Below are experts of layer 6 (counted from 0) of a mixture-of-experts language model. Rows are named router (the router's row for the expert), down (a neuron's output weights, with its number) and show model dimensions 280-335. Each number is 500 + 25 x the weight over its row's rms, rounded and kept within 0 to 999. Numbers have three digits each.
After each expert's rows: a language model's description of what the expert responds to; "raises" lists some tokens whose logits its average output raises strongly, later layers aside. This comes from a sample of Wikipedia text that the model never trained on.

# expert 1
router:517521507504525513514504482505499476513463476490505477519519484541530490488514495506463488530528534460523492518480497479531531552491526487504473498491497487490518504508
down3:520499483524574497470542511492499535546538481441471494486478468471455496545520509535495514464484504492576498459530505487525519476500498521513507511528559487498455523521
down4:517468501520522512486493475481513497476509487504532478508506542506489494464480471476500498490523502473491471483502514483499472497496544531464451536513501481491513489439
down5:543537552536531512511466516511465547474499517489504467516527496440521545504495523495506493489504478506510499477485455488540488492493508526515510472536487508491516543539
down6:543512486463483526505494468469553490525518471507491452510495505489517469515477501511447482468499512458538530495487488517485525544563530481507513503544486519479498531520
down7:535505491500496520489489529511473488488489501474510520439504505504483508463491493478479528512488504492517489512499477515462524488501518493480522489498517472500484504514
It responds to: Possessive determiners like his, its, their, her, and line-initial dashes in taxonomy or chemical infobox lists (- Phylum, - 3D model).
raises: " ", " first", " final"

# expert 24
router:533528528469519497510440502488514530513508502493497470521535488533506527499586495513507508469488474458491504489479467484512505524472498485501472475442536461513504467515
down3:537533514499463476486530557489505469468497496544513446508505504476522494503454515509535494479554506482510510485492499484503557521546555469554510501479462523517475472522
down4:518494507496563521484524491502523472515527505483508487510524453495475503500543487485515474520496482482471533510489518504501518471523507510525507436504501472496555504477
down5:507482493510496497494514527500493473473505519517485490479460478476521479508546453452494489481476521499510529475439488543481527488487461500499528528480467479553479508475
down6:484487495486479489449499484490544491512437479458542511493526533482513491472492523496517488482501532521489513478493529513473495498544486485504532497520528495488478519536
down7:483526504501483472514483530498506494500523481478532465552455489501603496519478489512484488514426492486530545519572487505500479505508576516520492453460498477486490524467
It responds to: Number tokens and digit pieces in table cells, vote counts, measurements and rankings, such as 2,097, 127 m, 35th.
raises: " |", ".", ",", " m", "\n", " ("

# expert 45
router:531476478512549522519421506484471490480459509457538510477489505531507510511541431503504520528526509499519484499467508479546470505484509454497474508506481498482502536508
down0:502482491528503483467509536519507477492527466551528498503517533546537496488528509530512560521494513521531535476494463478513512467540506512519467527495451507466512520497
down1:509511522528451500482469527494516493489489473481525503474534457479469482484516502534494449465512535499490531473525529519501493495526499502479493481487522488470471478496
down2:497470519527494498458510458513525492481506514544472484449455498524513519489472492495517502521485477522478473501509516559518527492536529532525454535496540510480504514478
down3:558495493520506527482448542517476478510502515484512543496511533545506487482501485504500482525509485556502525517508487512472526499528489490481481495507454495502513442488
down4:460494499515499509508483494493510549498514502486503508533497479503515510513489454506561512505470540484483530522507513518460525493499514474538499476462503498497496489482
It responds to: Indefinite articles a and an, prepositions with, under, by, via, through, and words right after them, such as yard, best.
raises: " ", " in", " un", " A", " I", " a"

# expert 7
router:566500526501502491504453502529480522527468502487525483510556461490511522458504486502505527467526490458473504533494503507502483514489474496463501483473538499470538476511
down3:481495500436497500502510513523519479522499460514489476451504530499474530462503469505500492492462464450512498550505522490505514475480473504461480536504482452495485495496
down4:490506524488516482498521482544484499534491513462465515467515477496539482533478523468502482495476484503434500492508502482474455474516492539533497525509525494483499504485
down5:528518490524491506500515497502546489485511535517512516508496539463521494505544486493498524481497486545543526465501530515485465517530510528512459503476509520524518481557
down6:539504498523510499509569518531520531524504491453490501469473492486505480499478513519489492508465493517532534495504541480514492508529503498472482509464521514443495494499
down7:525529502481512480506509486542524480511514519493473493461475481493559495493461508544514534475496500503488522471513559525461526537484523514463521491502498438500509533531
It responds to: Cell pipes, list dashes, colons and linking prepositions in sports-season tables and infobox lists, plus verbs like joined, renamed, played, finished.
raises: " ", " the", " T", " (", " No", " S"

# expert 16
router:522488543496474557488489498535520533496520496484522499518511485512496507477504497492477483493511466471471505470475476530531544510513506486470489453464497522512482489517
down0:489520488487503513493500455493548488489445551504485464512520508477496497513499453474511501508523480505484480487494488502462514496477479504500505490477506515471505493532
down1:492493453486467477463478484485487478539464505499500518520451465475497498463517514520520520515564482454508503489468466486536456476525490456482471499509466490511515504548
down2:490487545502519527475488514494463477453541525525517487460486458481480486525495540493473480516510499519499459468510519478491528485477476486498559496518532528478507516512
down3:540502510497531515531524498498511505504512520547508467555468525503519470479491535521479530494464484482471457509536457466488493482491486501537497468499479502481509474504
down4:500487496525511517469519499508486566535446480476490527523488531536469541512496435492497452507546483501448522504514514535497527472489501466506506512487513520505496491495
It responds to: Apostrophes in possessives and contractions, plus nouns for groups of people and organizations, such as women, People's, Workers', government, players.
raises: "s", ",", " (", " in", " ", "."

# expert 42
router:492493532498563475462465499521499499488513520487534465509584478513534478468516489523488543468530504455468520499509501465561478494487494491474469461484519481496488471517
down0:465500533505465460478523439469537513470492463498544505496482499513535503471473512477491512535484506518522536475536538530493492510520503504494524494546523455518492474512
down1:509482499506466526488480495479538491469503518506457455529501537515499487478521508452478529525512494537478506474487492515502527511455479508504512456510487457489506506468
down2:532516493506507489471481499477492510535496529489485502523520478538465510494511514496489498473468534503508507486512484447452500501446510484477496514506498537512524537506
down3:525452478487545496460505517524523497512493497501515496468515515499529513541498513529467485480461513477509516481499511523519511528517481489470485503497503524535481526488
down4:538502478504475507480527470523514513500512478508504518480487484503490506479491457484506510509479559500498499521499486482512501443495488500463520474528452465467448502507
It responds to: Periods closing sentences, often before a line break, and closing == or === heading markers, including ). and ". endings.
raises: "\n", " The", " It", " In", " This", " There"

# expert 25
router:526494497501511483516505518506528490519501500445507490511515464525508508473514477508476504503521524456491472506530484482499512556498498496464469529484513500464495475497
down0:544481479533498516474538549510504507499515471465527508462501483495500514479537496483506515527524504522504520468539518494461477520528502495514474497450464482447494472498
down1:504481470516518491498506510484531513497518501484488501494524490461487490507465509510494519529520476509499513472553452520520527493533542477525498500495489479482506488506
down2:476548464485488496471471475526438490504488509516525502484526523478492513496490469517510497512457478476506523454460512557499460495493479520454442499496456512527546478525
down3:521520484503462550484510473541502475530481513473521505474461535553466507486525527534475528470495501529518507521541505527496493462495504504473504502513534523486484518462
down4:479519474529449495514530498521541491505508477507504516498527513467510497499502510564488485536512491478493507505519478489518537523548519508522494499460474509500493494524
It responds to: Four-digit years, especially in table cells and dates (2008, 2019, 1982), plus scores and small numbers in sports tables.
raises: " |", "\n", " (", ";", ",", "-"

# expert 35
router:528533502532542503480522511547538523492499534456485481510543462507514504481523502529495509456498480476492515473483503527534505512493491501494491486465570474506518497550
down0:480494523546516480542487514434522507524504482511488455495521527480488486516507521475489484491507536489499459529514502467487506485478478502500554496522463505488513459493
down1:503532478469544510506497481484485516516514489506535467445466520472502558535502529558445536473482537485488499482487491464498513530491493482527504530498490523510525505537
down2:478501513512512460496491522477536517524498544484482532521552483487501524514507520465513499489543501454479469428531541527500508499519509496509468473538493473485500506485
down3:467468490523471506515509495549510490490500530459434477526509489511506485505529483516498474462522468465492525455495516460488483495464490485499485494472485498504466486504
down4:493505498519504498501488534511516481487520505470508485491498520472534538533470533489507497483549491490518495484493498511521552498486488493527484531505500477499491498452
It responds to: Capitalized ordinary words and name pieces inside song, album, show or character names, such as Love, Dead, Mid, Hawkeye.
raises: " and", " In", " in", ",", " ", "s"

# expert 34
router:506486512499508546510452477517491502531493533467531489511531462478505483490545488512503503463535497472492486507469483493533520514510507480473477467480497500460487492534
down0:491536523518457488462525487512540474466475522480480468552502464497529516513488486497491466461481516514514536519511548493549519488541503463509499544510491509482514524494
down1:511503515484501472512503467516488465507526519497511451494509458513520500493546465470495526531478498475534536501497506491508480506482529477493511513535531516533518526483
down2:503487510466466539533554465509485513540477516502520520545502499467475468484517458497532456476493514506478540489450484483535522482521496506493488507468504464462507520489
down3:550503485465481530529490528481523568502484526518507500482510526525469527498516521517480503498517440471518506554477543508559459453509515485478484544543475500516500485498
down4:519456558542510525514513518527506512493512492492523520476528538528466498488494469566474516488470473457503491490482476458442510536465477500508453462477484492495467503486
It responds to: Line breaks and opening marks starting new sections, such as == and === heading markers and opening quotation marks.
raises: "-", "A", "T", "F", "S", "Re"

# expert 29
router:490490495499499478487480507512495524521519518468475483534526531539522511474503482538465528511527485462455505490505497507509505485499547488471436455515518490491489515545
down0:517466555448493510517528485522503486486530478522460502487485508451510475519503496527482529510518480473512503489563497487526497461489467472448484534506547449499519548515
down1:491531505513526476498521470437465502507452495502501493488476510520460494515458464509514483494502494480531537518509460481488478469497504490543501510501527516496506547496
down2:493498492515545468534479503515522486508508493486532474525513491478506504569488478459512490528478500494432517537511496475467472500538461486479512487483477485443528478512
down3:487518509495506488553498498523483471545494469458528492502511500523469508490525507503481535473548550512501505505506517532499468539449500518500531501489488505498515476502
down4:464478487480496458543507565519506463462482543530499528490518497469518469507489508513537499515474503524529521483477524513505527493492474475495507490447503522525492496497
It responds to: Field names at the start of infobox lines after a dash or line break: Born, Country, Coordinates, Website, Genus, Binomial name.
raises: ":", "(", "'", "s", " (", "-"

# expert 2
router:511468527516525521499469492512493532511468493480506488509512502526482501519521502518484485475502455425484466487521533478511520548509539474481479487453506472522504467509
down3:511494432465471498506493503546486516496489521494474479461517484466534488507490482502494505521496481551502504481521489495489501495515505472498494494448445539510478466534
down4:481513505446496504512553517497514528509500457480470486532516474504477485497521478493481497488500480576451496469532521509508460513475471515505476500463493528516451465497
down5:497506537516490519530488496487538482544516512507483513491450486460402502508506519505515474480493478508516475487463546512500522542497530546482488508515506508548482527494
down6:446496497508492521493489521442472501534478479522473543514510465499477546487503504452504492534479488536500465492470505508530488499493520520494501519508545529516497486490
down7:504523502470518494521474516493489476463515498474526548479462504483539491481442462478498501519483521499501579477477463493442498520478476535441513507502517532473497468538
It responds to: Final word pieces of surnames and species epithets in sports results and lists, such as -ić, -ović, -ski, -son, Jones.
raises: "-", ",", " and", " (", " |", " of"

# expert 46
router:526518510530552545507468499525466511499512471463504502506517487503492516490531527537487499508527478484450503509457504500506492513476502480436448489488532469511529437559
down3:522512461487504494535489508542494496492502498484468504485520528539495517497490480466544509496522476488510524548452468516517481490529476499505495513496524517508528473523
down4:469537503507512453526542480459507521514470514438514499498531503459493465514494508491510509508497492495530515473476488508515506493464486452558488459500504524465482511494
down5:478494533496472487503480530480495524496510511497508475555504532475517491490500512475494512527505516548481515498525520512508529504491487502492507483481518501482534507531
down6:536495505544522511522503555503478465472532498511482515478496500509526500508459475525520508439521467489484505486521525488494500481527509522527509520468466506494477520496
down7:494465508504471486493518534468518518467501480489511479491442538504520469507501491488481502503536554501530460497542492488513529477508487462485477527521482487454503534498
It responds to: Past-tense action verbs after a subject in historical or sports narrative, such as took, began, moved, plus following prepositions.
raises: " the", " a", " an", " all", " to", " it"

# expert 20
router:542517519513485504491455469509463508500447481488507513483543496499500515471539468484493510481532495472523477512509496518510488486516470497489483484477491426491472464520
down0:537528552531481509485481459526485513446526517450508504501545505457501542553442508478502496554446485536528522486501496516503502541478490526446507497496517484487474483491
down1:502540487505448469544526511484490503481500482493501537493474461500464512505504499470501496514490524477484488530500487543489494462521500502520543515456432501497506496508
down2:438482479514495472521470529526416500493514537487489467504460495500471501502480469525530497510526505524497481513494478470457488506526529553530467529512515481474470532531
down3:501480520524515473488517512528520507495449447488483510483519530509512498490513506489520497475507517477516488466449501516500506466498534547468520527543552509555492527491
down4:489541512502480508507501510496481519502457499499541529511470526475479481492437496490535462493489524507484490498499509482472522484479489485470492488482508478521522527546
It responds to: Pipe separators and markdown divider rows in data tables, mostly after header names or numbers; also semicolons following numbers in lists.
raises: "\n", " ", " N", " 1", " –", " 7"

# expert 21
router:514516511518486548486449454528510539520460513453498452503511503492523499468535500495503479490493507477460488487499498481522510515519529498492511506455526458469544458500
down3:499478476530541500522453522496504490485498485478461544475540500483483500550488493504449453500505465501500527525446505463498508510492486491528478487517510478513518482470
down4:505523524495557485472480545487459488474514485546516495511511500493498487519494476528510474507529519489519484516540528512510534538476450475531505481506481512500497494474
down5:456535509485504556471506508497505516509487459491519506466481548500468502488505493533477506505477497493511438499468446472463492507519547554469504486478538487511564556516
down6:493495510501516506487548539478503499503467488513510511514489516490493546499505559485474532475440566411507520512527478503514528487476482460475481510526530514523494491524
down7:496507484519508513490480472534489475467481517473498481515486485516514484489516537491462521512491538457458521517471502476492507462471487530513480461506474500504468472560
It responds to: Subject pronouns he, she, they, it, him, and surnames or names acting as sentence subjects in plots and captions (Conti, Wong).
raises: " and", ",", " ", "'", " set", " made"

# expert 32
router:516534509523519503505499461513498486494471505476532472507507468539481525482528494548474495523543493508481475523500496473509515543481541471498456472528519485444503478510
down0:505527516459505503487497510481518464481539519516490454496508480531480452513505476485528456438474483540489460521487509512535522487475502461519492524520480478503501486533
down1:503523490492507512478457501499544500475484528498508510495516520507516512489494551468494514502473497450515460485530491495481469474516481507476525514427496481503549541530
down2:557535464504482505488488470491497522507491482525509535495522476502512503494493489487475472477482499494498495482520527521478539519462525484486537487497477470535516470549
down3:514471500458539495479471505466517512509539528494476505499505502452545486490518475493513480428542491506523499494487493454508503545485500504490487514509523514491518521494
down4:500583468479477512533506515514512529518499457537513520554468505510438517519502473508513528432532521497489547488520542512500477519496477502553505541544488529490506519487
It responds to: Adjectives and modifiers before a noun, often after a or the: social, political, peaceful, secular, suitable; also adjective suffix pieces like -al.
raises: " and", ",", " ", " a", " in", " re"

# expert 47
router:509477504500546484513482484502500483478500509498507479483546517475516481507519497511499543520503514437500489491483527480530492519490487493487500447475476470464496472495
down3:519497490499490493451529453464494533529489476554496483505488464517487484515432526475499470498493501480493497495483525501483461487488503501480503480488523501499495525478
down4:504489499488517493509497488476512497498509511514511503536458510523518480491472518500490532475530500513466442498561461501490529495472501490474477448470513552494483507535
down5:511483476449491509497457529492498521508520480515544510550507485461486463493499492527475520539489518513457508480501482487524495514511517514475498459501479506502507450452
down6:508530500470462472537523500462522507516523488514518479459531485484496530510523516503465522474470544474513500512541486506483494480528508548533494533517498482475497522461
down7:461448490504481507484543464485526527453497468495504537465465469531514466536529509530480505502562497520491489480498492509468508475480502487481508541509489431503503475531
It responds to: Syllable pieces ending in vowels inside foreign, often Spanish, Italian or Latin-looking words and names, such as Ro, Lo, mara, ta.
raises: "ise", "d", "dic", "man", "ve", "in"

# expert 17
router:509445466533533483484503484491527532500473513492490473523550488511506482518501495509513464488526486454489500460472525530509478540509524484505473520462513481459514465551
down0:474450492505506459495503497481502506493494487522524490460436512507524529465515490457541550500501510476498492520514554476504548483534485512517503512500492457517504502498
down1:528520481513516502430464524532477553496535518486501552493543511512513499577534490510495481501515461514521503520470481504474496505512488471506507490555517499501473461515
down2:509532480480538528493514538461511483529529480510534509478495537493540488455502471464505452507515529506489479507472541498502478501516489459433530525477501485452525478480
down3:514458498484540533517533564498529510515571474483516506468470556466515484453520514492501483522511446493474522531517541483502476522535456546457473503533495520463503463526
down4:515490503466537513516489517495516467481481498476521489444506482521508485502517477524469531497519533482517473563531498502510487514467540443479452495487456480499468507448
It responds to: Pipe characters separating cells in wiki tables, especially row starts and header rows, plus semicolons and colons in numbered lists.
raises: " ", " —", " 6", " 9", " 8", " 1"

# expert 40
router:528481515504479493497488484517494505510509525522527538520538459472501501478522517502514511496520521475503514513465495506501535497489524505479498477491516483478482532512
down0:511534476493503556483497501476481518498491495479534470464465514474474500533506475460442438504491515498511534540482537498522514508529515536529515493523523529467504479514
down1:487548510492471523459467524503510475509499524550489511498555536561550520506500548477551472540515509468463525495511523485524489507497558513475523532528483511455515496521
down2:472504561487474498533495527467520477459479516483458536492538462476498531500494479515520513511472517513542465491467499494483534537514534531510493507491499507494510520478
down3:530510533492475486492484490488509491476517487530503505492498500486537520513473526531442535470472482516470512456509527490497486522487538523466522481475479543500520508475
down4:484486514461554507508501443538522502519488504526485522516481515499520474510487442537500476504493510491505523523529470483480457495534538484501493543531480458503498463469
It responds to: Single capital-letter pieces starting a name or word, often after a parenthesis, quote or dash: F. Muell., S in Sri Lanka, St.
raises: ".", "yl", "il", "ure", "udd", "use"

# expert 22
router:524507520520500481496491470505484519498485534480508511509540518539522502485527458530459484501485480479485500507482457500510485506483509470451477492497510515486507466513
down0:476482520528491520476541505510467542513463500498525506485492470509515516498490527504516516501457497491480468559490476500487551528460468464517520561549514515486472472489
down1:489552540517479496509528515513549528550504543505515493534519542498501535521475512505517509520544470506450476545545506494483529538477484539488514492455482490493498526524
down2:519470521484492501534480481537477464481505515491442494506536461523506511459543525483490509523506471488483519488511496475510525496486526506503546507510511507544494486492
down3:496483512518495462482542526461495504492496535516526492525498515547551507470510534479472529504492482520479537534449497475465503520460508481493456483492568543458535491491
down4:502481475505510484530537525543486517515518495483512482519491441531543479515501478489450536501474515495529493536526499522442488492484512480494514495498505499480553456522
It responds to: Job titles, ranks and roles in biographies, such as politician, Minister, director, footballer, plus was, is, a before them.
raises: " and", ",", " ", " (", " U", " of"

# expert 30
router:527486499529541527494461467528495532520465513467492486484541516501496496482521478508472493495497471492457471513479467449491492545516506466459488508488558483519501467535
down3:498521469494496508491481522538516501540505534445482541504524532499502508473497539497496535502548486504489525503525513485503535486488472455443466524469502446515507521513
down4:520514497455507502513473468534481488491519526477515511509505448491550476500474504473485477469520522519475434470494509483470454486482504514431484483517488495493487474485
down5:535495476490448485516477498554495474501521485482492499508509498518509515500491510517469482487482493474477514527502495528490542488493513480491493479462540527493482535462
down6:552525532479513477484497527472485497462474480499506519536482530470526456450500481447538572487509491496484532500477506492484499509475512535501491525505439496475478495479
down7:513482488482502478488478506512490502518482460550518498465443578507537463485470505518497482475519459488531523507512552485528495505531535489496470494475528497496471492501
It responds to: First names and name particles beginning personal or place names, such as Robert, David, van, Los, San, El.
raises: " ", " P", " G", " M", " C"

# expert 3
router:535504507535478471525504522482506504521512541477511512460516470543445517485542476524486474496490482493477468509474500498528479495540497489522499537459544488518536509540
down3:543478525493485494483503501454520489491513498516499513538472475511517470478458496451493479515527464481485459490439491487507493527534486503503500505507461518494505481488
down4:524491511531477508553510469479497505471504510501498486490506520508526502515522513508537526517513535476493481487527513500506498505500459513473445532510501512490488497485
down5:477558522469488459497486485503483507468477501484512509530519526488506498549503500480523505542460486483526492502511488471508482472487522545490514512514493473486501485522
down6:471489521478471486505467498426473517504528516479455503525486534512527503531471508509498462512526476504498473479541469498536497495497533454525442474516526485527455497452
down7:506473541506526553544500517496495522496533525488517513511502529532497515463519486495551481516522525478488478473524530497497531527508467504535460529526531515493505504468
It responds to: Words placing things in space or time, mostly at, over, up, held, located, plus North/South/New opening place names (at the time, New South Wales).
raises: " the", " in", " at", " a", " ", " on"

# expert 15
router:522508505499504525521491532492520557495531533512533485482541486498492520468504520503514517511513521481497496544490523504531473464504521459487471473477524478485493531533
down3:453518454482522528514490514466527525480487485497514509568506498483568501525521530471473459500503485506510494511456538469475472552509542476558509518487533474575507469507
down4:531469518450495509472526483479511464491558471496549520582531492522536481489501494494483481491492512461494491473523508490489438469449496521511475528476501533516463540514
down5:453499492575480552515476502519499502503539481485537554488542472482528485488491512538511511488492535515547447499472469463483531517545539533499512499482516519481494461508
down6:458512516503494509511522547516459516516498506525503490508570477509499486497501478502488510470515478497506453498541504502467499538567479503455544506477487466452507490488
down7:487520554501515516461493473482478529483518512513499495472487462496498479461510501524507465507551481519490519498479483481506512508493479480520482517478475458497467527507
It responds to: Opening brackets and blank cells in tables and election results, plus word-start pieces such as re, con, dis, un.
raises: "N", "Re", "A"

# expert 38
router:518471506472519508498492530484511505493503473499499525534554492502515523526526482513481492513503481464463485501440520476486480543523500455485499476482510502500493484519
down0:464497461506525464480511492461508496493476493498511474481489524530513505495434495498528519485461476461463479492480502494548521485516503513471495472489476511486472490484
down1:499507534509531511500457476495535509492507487496509504478495503492478513507455554516525573508530469455526455465518522514485498524475541513492486528496503543517502510502
down2:482461481489501531488512461467513502534511558524504519492506479479496467471515432485492522502499504535472478524485510481470486483514522485460553479535504468464504532465
down3:464510523495528504485506515506523449521498550504509514502488510460516459483477520528463488518500459496530501461518523500525465499491508496522462494509506551492509549491
down4:522520470440474462487510525503539458510465535485524512547487524472481514512482489529492519484549528455500515449526510515531486518527516532503469490492526537472498463503
It responds to: Line breaks ending table rows and list items, plus heading markers, dashes and indentation spaces in wiki layout.
raises: "|", "\n", "-", "Source", "|---|", "|---|---|"

# expert 36
router:509495472479489521540465484508514529490530513471489475499545513499510489516526491510485521481509476497492532488501481493476537564482528484517476479457494457498548481531
down3:466475461494486536503476530476504513527522533490499545522460483486487526457500538481536532475455481528530522491463526519466494515508493505468517483488530473533522492507
down4:516509462534550466526519532521468476500485496529475498533514494485499467519511554472495519497475511556484519512464555488504553499478452506501498483532535526532543507467
down5:494460467498536528445495494523472489511488513489486530518512491553475545530493499529517497526530501502462515494489499483496512497507522503498495490479468487496523457492
down6:497498429538544449502502506518561502532491486490498487522497536491481476506516496500477487517501454491509522532516532503510494508515498485507536509485454530464492494489
down7:516532521500494521524522488515485437519467470498525508484487489493512472505476507502494534450487520500450474478478468519465497527491494566502488474509484500467477485546
It responds to: Infinitive to, modal and auxiliary verbs before a verb, such as may, can, would, has, had, and not, who, which.
raises: " be", " become", " ", " come", " take", " hold"

# expert 27
router:521466494510500480499472465499482502470492476479506511488509452518512495505526507534508490514482528489505499534473530504540484450500516458455488514490505444454493502509
down3:476486555505446489552465482550474477512486492501453522522462483539517499489474499468520514443500458483484479488521509493537499533577473520476484536475527539479520506495
down4:486505535490523495523532502482496478454464501541509516467504498495491465542490458494509490498546528472501479498495463510502482494496491459528488495544522562465528522501
down5:510506451482540461508553502530491460484468503510499513470505508487480502480465551500512540474451485472522541500512504493515529512529507472498527513468515524510497507520
down6:470507510468505486497517535536498508496525480525507503480484495452473481503473551470527522480534518512500464473527533484503518505510492477496466536529516534482466568512
down7:490452540462489517503520504539478494474499532511530511553513518521494549495525479510477525519480481498517505544545485461505529547537511522516474473496469532492459489508
It responds to: Hyphens and spaces in compounds and scores, plus prefixes such as non, re, pre, anti, inter, Super, often in sports tables.
raises: "-", "s", "c", "val", "com", "in"

# expert 0
router:474503498527493529459492498492492510507483521481510474513524484531546530484537438525496490476513488514488528486455502523524496553507538478442495490445531498470560480506
down0:507503531540465483466500475488508516519483516487511497508488480476534514505537503539496511483495509497555478535509534508408500522480496465534553504517508495477468502471
down1:481515475494515547518453515512468520456525485514543476494520522545532495420530531502488507471522526491507513469478501477556472494541548531478554490491504525488493516530
down2:512510467472480508492492545494471519509468470500502460533530484525499493519558474536518477507499507494514451483491474509511548496495477483496506498501501536504513483498
down3:516517505510548502438522505503483447464526478506525551455478472508482482479511499530493513507528471525541476499483506522518519468494493507531513517502489485484513481513
down4:521487500481513510518484550492507507476494512488519507509494497519464546482487431516528511498513537499535478522484499513518505465499518531546535469499547543520491465471
It responds to: Column headers and field labels in tables and infoboxes, such as Votes, Candidate, Date, Title; also "of" in phrases like "Date of birth".
raises: " |", " (", " ", "\n", "s", " in"

# expert 8
router:505484478460533527496489508513437500504480485468517475527512500541518482516502492519486464476516452481489515484478502486528478523476503485503506498513504498502519491553
down3:464537468517483496508500495541512503541525473488502534448469497500470519490557534528491489489511483466495483485489532489488507492484510479470495486516483514516497542500
down4:497505503478493485493460491492541473482531528529462534506466480487504490523503508493491524528499507497492512444504530530500503514515510478507497487502507491501450500490
down5:441537507535517514492487488521467499497543478515488513482488455512500486489500491499499489521482505478498488483469501538517521464476496477481492498494463515502503492516
down6:499479509465509474491495518495508461494457507484483512476462444525519545491506442486477520476516456474512489518520535476509458499432493535465489512491508449497465482551
down7:540518510507471461500468471459520479522506505503481435506539549492496532521484450493552507458502518497516521498491523520523562543543443530500475493528490495507505516514
It responds to: Middle and end pieces of non-English names and words, often with accented letters such as ö, ø, é: Trøndelag, Ordre, Poitevin.
raises: "ton", "il", "ky", "ko", ",", "f"

# expert 33
router:509480506496514513502472473521475512508498493467512506481548495528502490499527477500517484490533469453498490487435472490548516478469538478498479485462522479487509467502
down3:522493456510491454552499484460519521504514468525506482511473499483522472569495483527491471494463509482483533510477487550507512465503538480505539492453480503463519483549
down4:502465514468479477504504482522524477495480461491469511481465500493493496505460479501452510483472498515506532481485507539504496515480509504484530521518538449462452524528
down5:521517531512488503470509478460461471496538486502501511477495526518506494493491539487511512565480480472535505513485526502497489493476496494505508495538473482531522494545
down6:531507481504539502467453488492459467467486476535531512526491488485476448487549485514487507491471556545502493483496506549524484499519504503498521512475556498476539518500
down7:459477481491500508513510532566486494514476509515520480538517522526532484544490477494523496505505496491501500516511464508485531489496481507502520524497498518504508484482
It responds to: Hyphens inside compound place names (Nordrhein-Westfalen, Bagnères-de-Luchon) and LaTeX math tokens like backslashes, braces, underscores, mathbf.
raises: ",", "S", "-", "P", " ", "N"

# expert 37
router:505481515486519500528480476515463531503465509460502536515545511515496528503504505543461478494544500494478480488503497480550480509467544487435458456476508491479497478530
down3:505530518493462452512466509539510513505513540518518489470503461491467490496474522425535425509482505543483476496484489489488521495511488500502463510487469458514459520525
down4:557548507511518535494457514505524484511486517513501469511471495472490550501548512526524536456514532511513427511539551497490559514490495528502497480493550489530517503501
down5:496507547508522525493513511461517545551537527496506482485488531495513491511458520433497525508483508492486540474497509515513476492497478513501473479546502514540479545495
down6:506522477516452513496527503473489489494478543498456503447446502510523504518507491495517479501514501484473518497481501464508517443503495489435487492495475466435492495536
down7:500481519467543498494469530507506553514538484507489524532459457503524521521501520440536471520526512482493465502506550491462524535537506472483518492521498510528490483511
It responds to: Concrete nouns for materials, buildings, vehicles and sports events: water, railway, stone, brick, steam, pistol, freestyle, basketball.
raises: " and", ",", "-", " with", " in", "."

# expert 18
router:557511516509495522500459500506498503515491536479516513469571490487530506505553502496492491491532484468495453470504516507485502534482503486451480471445492493436497506532
down0:515520472467478504485507540517539477485534500480506437518533451531477521474560485522488502502495475489539554510517510477474519467473457525504477481531484490483501478534
down1:507504490467526497522441557513511504464476494538541495486501483498506503498526448503500466498503467488490470506494505491534519509465521502457485466482496530487527489498
down2:507515501490500511552532498501516493494541507520496523475492508490529561499510512519477532466489458516486476502523500496516502515532522434485520527474501532561485566485
down3:491535508525490488502489529507520496488518488507530490517511510463520486496501506486532488431495479458482499499460510547528517518522554467562523518464546498471465526500
down4:459509503493496463474465513489512464508510483511497511514477505481515486538474538505519506515500468510510528516515480493516515514484508506474503506510555492476508475531
It responds to: Three-letter country codes before athlete names in tennis and sports tables, such as FRA, GBR, ITA, plus pipes, dashes, colons.
raises: " ", " A", " S", " and", " C", " I"